Experts of a small language model.
Size: 10 layers, vocabulary 8192, 50.4M parameters.
Experts: 64 experts in each of 9 layers, a shared expert of 192 neurons.
Below are experts of layer 7 (counted from 0) of a mixture-of-experts language model. Rows are named router (the router's row for the expert), gate (a neuron's input weights, with its number), up (a neuron's input weights, with its number), down (a neuron's output weights, with its number) and show model dimensions 0-255. Each number is 128 + 32 x the weight over its row's rms, rounded and kept within 0 to 255.
Before each expert's rows: a language model's description of what the expert responds to; "mostly gets" lists some tokens that are sent to it at least half of the time. This comes from a sample of Wikipedia text that the model never trained on.

# expert 28
Description: Pipe separators after athlete names or country codes in sports results tables, such as ARG Guillermo Durán |, Netherlands |.
mostly gets: "ESP ", "ARG ", "ć", "BRA ", "JPN ", "Toy"
router [102 215 126 165  88 100  79 150 103 142 105 137 127  85 136 145 159 145  91 152 154 149 123 120 205  96 165  70 159 138 121 177 123 130 108 122  62 143 114 131 100 170 123 101 112 104 152 177 178 119 163  87 132 125 107 156 154  80 161 120 142 130 143 176 100  96 134 124  79  96 173  86  98 129 129 120 107 166 169  95  73 112 129 158  82 100 145 172 140  96 162 147 119 175 114 126 151 138 109 154  86 112 118 178  75  96 105 157 158  85 172 116 161  93 100 117 116 126 107 194 116 176  60 133 128  77 211 168 116 173  98  86 112 172 126 173 172 138 184 127  85 171  98 211 179 150 148  99 142 122 146 162 158 125 153 126 132 126  75 132 123  85 124 118  87 109 185 133 150 111  73 149 104 180 165 143 130 129 119 109 135  98  96  91 131 135  99 141 183 144 158 146 136 203 122 122 186 101 180  72 132 138 114 111 112 176 144 128 105 136 117 180  94  71 140 114 112 191 149 112 163 112 170 144 104 136 145 150  72 123  97 170 128  91 144 145 134 108 128  78 159 104 123  69  82 119 154 109  95 110 195 105 106 156 112 117]
gate1 [101  99 129 144 108 176 138 154 159  75 179 128 123  69 137  76 153  99 131 161 164 114 132 153 148 145  89 128 121 130 114 116 179 151 121 113 147 138 153 175 105  81  96 174 121  98 138 102 125 145 152 175  75 137 129 161 166 117  85 154 125 166 113 145 146  68 114 101  87 105 142  84 175 175 139 126 118 116 141 110 119 151 138 129 149  82  68 156 184 147 106 102 106 112 162 142 123 101  75 107 169 139 132 150 145 155 196 166 198  79 163 107 111 110 120 185 121 185 119 152  63 157 109 131 113 142 160 108  73  81 124 141 148 132 114 156 133 101 135  88 111 175  72 130 164  99 147  92 114 138 121 123  49 190 143 140 112 132 129 140  98 165 104  70 124 126 149  83 128 137 165 139 180  68 132 112 142 138  77 101 126 125  99 174 213 172 145 140 135 197 103  95 137 137 127 134 114 165 139 107 147 138 126 194 170 100 148  83 118 107 216 117 124 118 132 164 163 116  96 142 131 122 141 172  88  64  93  90 191 109  99 108 116 121 118  99 135  79 114 158 103  97 222 167 122 148 102 128 198 107 101 154  80  67  93 154]
up1 [138 172 118  96 126 160 142 114 138 115 121 176 113 195  78 102 110 184 103 143 175 123 198 126  98 138 185 132 104 187 120 102 124 144 124 138 142 142 128 156  61 129  89 156 135 153  75 128 141  88 108 127 174 197 105 113 148 152 165 195 122  60 112 142 127 148 197 147 164 180 170 114  96 107 100 151  94 117 128 168 117 147 105  92 108  74 144 137 120 105 168 118 138 109  97  99 173 179 127  67  98 160 146 159 153 147 120 151 151 109 108 153 127  77 134 130 158 122 149  99 112 143 107 151 144  62 154  96 164 138 104  77 137 124 106 151 106 138 112 144 203  87 188 105 114  77  93 123 106  99 154 179 164  78 124 110 131 142 110 173 150 126 172 120 105 162 164 150 149 111 116  83 134  71 102  73 186 108 139 137 171 130 161 132 122 132 127 158 204  72 137  99 107 176  75 122 141 116 119 124 175 145  89 162 148 180 127 148 133  98 118  96  63 149 133 108 174 129 143 135  93 187 144  75 142 114  95 190  96 167 164 100  95  67 155 164 104  91 106 176 179 165 116 108 170 136 141 147  98 196 113 130 141 138 145 188]
down1 [ 95 106 175 134 101 164 105 106 172 157 154 115 111  82 127 125 150 148 125 151 151 133 128 148 161 117 132 125 112 139  96 158 125 156  91  75  99 117  98 135 120 140 100 154  84  75 132  98 103  91 147  68  87 178 150 117 192 122 157 180  97 176 101 154  51 187 143 116 154 125 180 168  90 123  88 126 122 148 123 121 136 170 128 153 141 120  18 125 114 136 164 143 112 155 170 140 111 132 106 172  68 157 119  73 141 109  73 111 112  96 139 150  87 102 135 128 110 130 114 167 159 149 141 180  63 126 201  86 160 142 176 135 151 174 141 168 181 190  70 159 136 133 126 146  99 221 124 104 235 121 166 168 188  79  96 125 119 126  83 123 157 121  99 111  96 127 141 150 152 166  69 146 120 151 110 134  75  65 189 135 127 186 115 177 135 108 111  53 113  86 134 153 126 156 144 138 113 133 108 116  79 105 132  95 162 134 167 120 131 159 116 135 137 127 182  90 153 169 105 114 126  82 107 110 150 161  93 159 139 130 114 173  93 110 114 110 164 130 158 106 142 144 137 116 164 162 151 143 119 112  86 145 108  78  78 112]

# expert 6
Description: Field names and values in geographic or sports infobox lists, such as Time zone, Total, sq mi, UTC abbreviations like CST, Mayor bullets.
mostly gets: "Total", "sq ", "±% ", "Gls", "zone", "″"
router [121  83 103 139 124 115 128 155 108 113 124  74  91  73 129 120 135 119 113  96  78 146 152 117  95 167 155  90 150  44  75 127  75 111 160 105 114 153 137 161 168 171 107 117  96 120  93  94  78 152 101 137 140  88 164 172 147 167 150  94  90  90 110 106 160 137 114 182 115 130 104  85  59  78 107 110 140 160 124 166  72 137 143 155 140 150 163 159 152 141 104 156 177 175 172  76 152 118 112 106 141 184 133 123 102  90 129 104  93 103 128 142 111 164 127 149 151 174 149 176 105 125 112  71 129 163  78  78 108  71  94 110 119 112 144 144 141 166 123 154  85 125 191 124 125  58 144 134 160 158  96 108  66 183 180  97  75 118  99 100 167 142 121 127 108 144 155  81 108 101 132 129 165  79 151 117  92  71 168 179 127 149 122 145 126 155 119  96 131 113 103 175 139  95  80 106 180 140 161 178 107 122 105 151  67 107  88 178 175  90  77 131 129 161 141 114 124 141 130 102  84 127  95 131 148  89  63 121 154 143 140 134 168 167  96  91 100  77 103 106  90 131 184 177 135 194 195  90 121 129  89 118 173  71 139 140]
gate1 [131 106  88 157 165 130 106 212  83 126 117  78  89  77 149 124 179 113 159 120  80 115  83  69 118 161 153  92 162  85 145  91 157 142 152 146  63 104  86 138 148 108 145 190 175 106 143 116 100 131 114 131 161 154 106 141  48 149 123 136 147 107 155  84  99 152 123 172 125 111 133 135 104  71 129 138 121 116 154 127 185 212 169  32 181 119 129 105 119 175 130 121 123 117 111 106 150 148 183 130  80 118  97 136 125 103 139 130  98 180  76  99 108 168 169  94 112 145  95 157 118 134  93 158 123 101 112 131  87 114 140 123  91  83 118 164 129 178 179  95 142 147 148 130  95 123 151 104 164 163 108 134 163  85 112  40 138 146 131 130 135 122 122 167 136 132 139 110 116 107 148 162 124 129 117 158 132 137 176  99 201 141  90 190 131  38  85 130 136 146 100 133 149 146 143 131 117  99 138  57 102  91 128 110 131  68 101 171 193  89 118 129 134 117 133 161 121 105 115 127 146  97 178 160  99 145 153  71 135 146 107 171  60 108 184 185  92 132  96 116 147 114 122  99 128  78  96  82  61 198 120 147 122 150 136 124]
up1 [152 132  98 151 130 171  71 152 104  85 126 123  97  98 145 126  91  96 122 143 138  96 176 103 173 167 134  65  88 104 178  83 149 168 112 118  93 139 134 102 134 102 141 155 134 137 165 138 151 101 125 150  93 120 159  92 149 144  98  57 132 102 116 103 130 112 117 124 135 159 140 136 149 132 145  96  75 162 102 193 175 161 149  91 173 108 104  82  60 146 168 215  68 170 133 161 119 133  77  58 124 119 104 140 133  89  88 133 173 115 130  96 119 112 152 161 122  79 130 162 120 153 109  48 107 140 124 139  99 197 135 106  82  57 165  72 113 212 139 127 128 109 103 157  88  98 141 142 146 168 153 133 136 125 118  64 180 150  72 137 111  89 105 106 115 121 127 146  83 151 132 132  97  95 147 143  69 101 174 191 140 112  64 160 123 124 130 103  98 116  96 173 156 135 188 141 156 182 102 112 198 175 140  84 174 144 154 125 143 100 109  87 123 117 150 126 126 118  95 173 155 139 128  91 127 188  95 117  81 158 140 109 124 111 140 139 104 144 127  88  82 130 163 142 153  98 146  30 100 139 136 179 131 140  77 106]
down1 [100 145 191 131  95  94 120 121 153 116  88 117 134 121 121 120 183 112 168 177 134 159 142 173 104 107 127 128 120 156 120 160 125 124  92 128 130  83 158 169 156 147 189 122 197 134 116 126 139 110 145 127 174 120 142 104 134  64 159 118 125 142 137 153 140 140 148 155 134 142  74 129 126 149 117  97  78 105 109 136 136 116 161 104 126 125 193 136 130 141 117 114  51  56 149 139 132 144 143  43  83  91 169 106 113 106 157 160 168 176  63 167 156 145 158 166 143 108  96  94 102 178 182 189 111 127 178 144 140 149 140 146 100 128 114 150 131 138 114 122 134 176 110 114  69 189 113  89 167 159 120  97 180 103 170 112  75 176 128 108  78 177 125 152  81 148 170 119 132 136 140 149  48 129 122 140 127 148 165  85 146 125 154 121 107 221 129  70 173 158 123 192 105 159  73 127 185 127 165 100  96 178 135 100 131 126 149 194  91 191 167 109 121 103  67 112 130 148 145  95 127 103 181 126 106 152 128 155 177 142 110  39 178 133 143 108 197 105 132 108  80 108 134 119  70 146 119 104 143 126  80 103 140  92 116 106]

# expert 50
Description: Table pipes, line breaks and list dashes that begin a new row or infobox field, as in - Distance:, | Mean monthly, Total.
mostly gets: "|---|---|---|---", "Turnout ", "Majority ", "Family", "Notable ", "Lat"
router [125  88 137 132 134 161 156 162  69  90 126  65 170 171 137 143 120 107 116  66 140 142 117 116 124 147 152 126 141 108 121 129  79 159 140 120 118 133 162 152 127  99 142 162 136 151 109 108 145  70  65 139 175 132 111 188  99 112 117 101 117  95 117 133 123  90 102 173  73  63 171 154  75 131  75 143 111 158 115 142 141 113 147 167 156  94 156  93 182 112 146  95 116 174  63 135 155 108 164 191 104 120 170 128 110 178 165  84 139 139 121 128 115  79 177 136  81 159 116 160  53 104 134 170  97 139 105 136 126 105 156 147 146 181 109 102  82 189 132 172 183 141 104 165 144  55 143 109  96  80 128 132 169 122 102  92 134 121 201  98 150 156 146 173 130 150 148 116 149  84 124 177 157 121 142 142 186 107  98  74 148  88  84  84  77 148 129 128 104 138 103 148 117 136  83 165  97 110 166  83 116 127 136 122  72 133 150  84 145 152  92 133 127 129 111 124 114 120 158  96 149 144 136  91 122 117 107 177  97 151 129 163  92  96 170 214 199 121 132 199  80 131 170  81 160 191 111 136  63 148 151 167 160  79 109  94]
gate1 [174 136 171 137 151  99  98 110 134 124  81 137 129 191  90 145 124 128 123 181 169 149 123 176 151 141 150 118 183 156 152 154 157 160 105 114 157 129 159 109 129  66  93  83 144 151 160 126 127 108 129 139 108 141 170 115  94  67 141 140  17 147  84 154 162 171 109 158 111 125  93 178 106 210 191 130 203 144 167 187  84  97 133 131 121  99 184  80 155 141 141 121 128  86 122  86 107 108 133  99 130 104  83 169 118 125  54 135 122  71 140  98 135 112 148  52 144  81 190 109 113  65 154 145 146 135  88  87 191 179 163  95 125 162 112 128 136 133 135 143 142 136 184 103  96  99 155 134 108 128 114 131 183 159 119 129 129 195 115  99 147 149  90 143 153 139 145 165 132 128 141 108 112  92 170  93 145 115 122  97 118 152 112 122 138 176 141 113 128 128 125 128 144 100 123  55 198 148 115  99 131  73 189 149 207 133  88 109 119 147 123 105 188 118 157  89 163 152 172 112 158 126 115 129 124 122 155 112 186 127 175 120 146 193 123 127 125 108 200 170 103 173 126 136 122 146 205  91 114 101 114 148 142 121 150 129]
up1 [138  85 185  88 132 224 114  98 154 149 165 109 147 106 163 111  93 126 153 126 144 166 170 138 135 106 150  87 143 105 154 137  89 143  82 211 121 115 159 141 166  71 106  83 118 119 120  86 138 152 160 187  95 105 147 160 129 117  74 142 112 126 111 134 198 176 140 117  75 139  93 132 124 198 146 145 157 144  94 146  78 105  71 116 198 128 159  95 168 157 192 135 110 102 133 125 128 126 142 160 163  73 128 110 148 100 118 195 115 152 162 158 114 148 162  90 164  80 136 121 122 122 141  89 113  86  75 180  98  80  86 124 107  98 129 108 103  91 110 154  91 133 126 147  77 109 154  91 120 160 166 133  82 114 107 139 114 116 121 106 184 184 148 111 131 157 132 148  80 149 108 139  82  78  84 105 158  98 129 105 152 124 179 134 140 104 147 124 123 121 123 104 174 169 137 121 162 157 110 184 109 124 172  93 160  85 110 196  87 145 145 106 163 103 164  95 100 158 115 133 137 153 106  97 131 136 133 168 162 140  96 112  97 103 157 100 100 138  50 129 123 128 146 151 128 152 237 120 160 167  67 180 194 164 161 168]
down1 [114 144 127 118 166 163 123  92 143 139  97 112 185  99  96 147  78 132  41  99 163 202 177 124 124 197 131 138 145 141 124 140  88  86 126 127 181 155 142 147 154  95 125 163 132 103 169  74 147 101 181 146 130 155 127 129 136  71  93 175 120 171 195  97 110  85 135 152  89 124 140 126 116 102 148 147  60 177 133  89 146 158 112  86 166 120 138 168 118 141 116 198 123 142 123 117 122 125 144 212 116 106 107 128  81 120  72  80 184 121 140  90 105 197 133 157 148 115  85 129 172 201 153 134 116 135 118  99 180 142 165  89  78  97  95 140 100  87  71  96 182 124 148 146  89 178  85  88 131 122 117 161 104  98 120 109 159 100 107 204 126 155 107  92 129 104 150 131 140 115  85 127  99 107  85 143 140 185 125 104 141 211 140 130  60 168 115 130 108 171 171 119 114 115 161  89  86 127 114 179 101 134  55 151 140 122 145 162 115 120 159 100 144  89  74 121  78 128  71 167 120  93 202 168 144 117 172  95 110 118 145 154 102 124 123 175 124 131 144 143  65 134 131 136  97 116  96 120 128 104 148 123 121 153 148 131]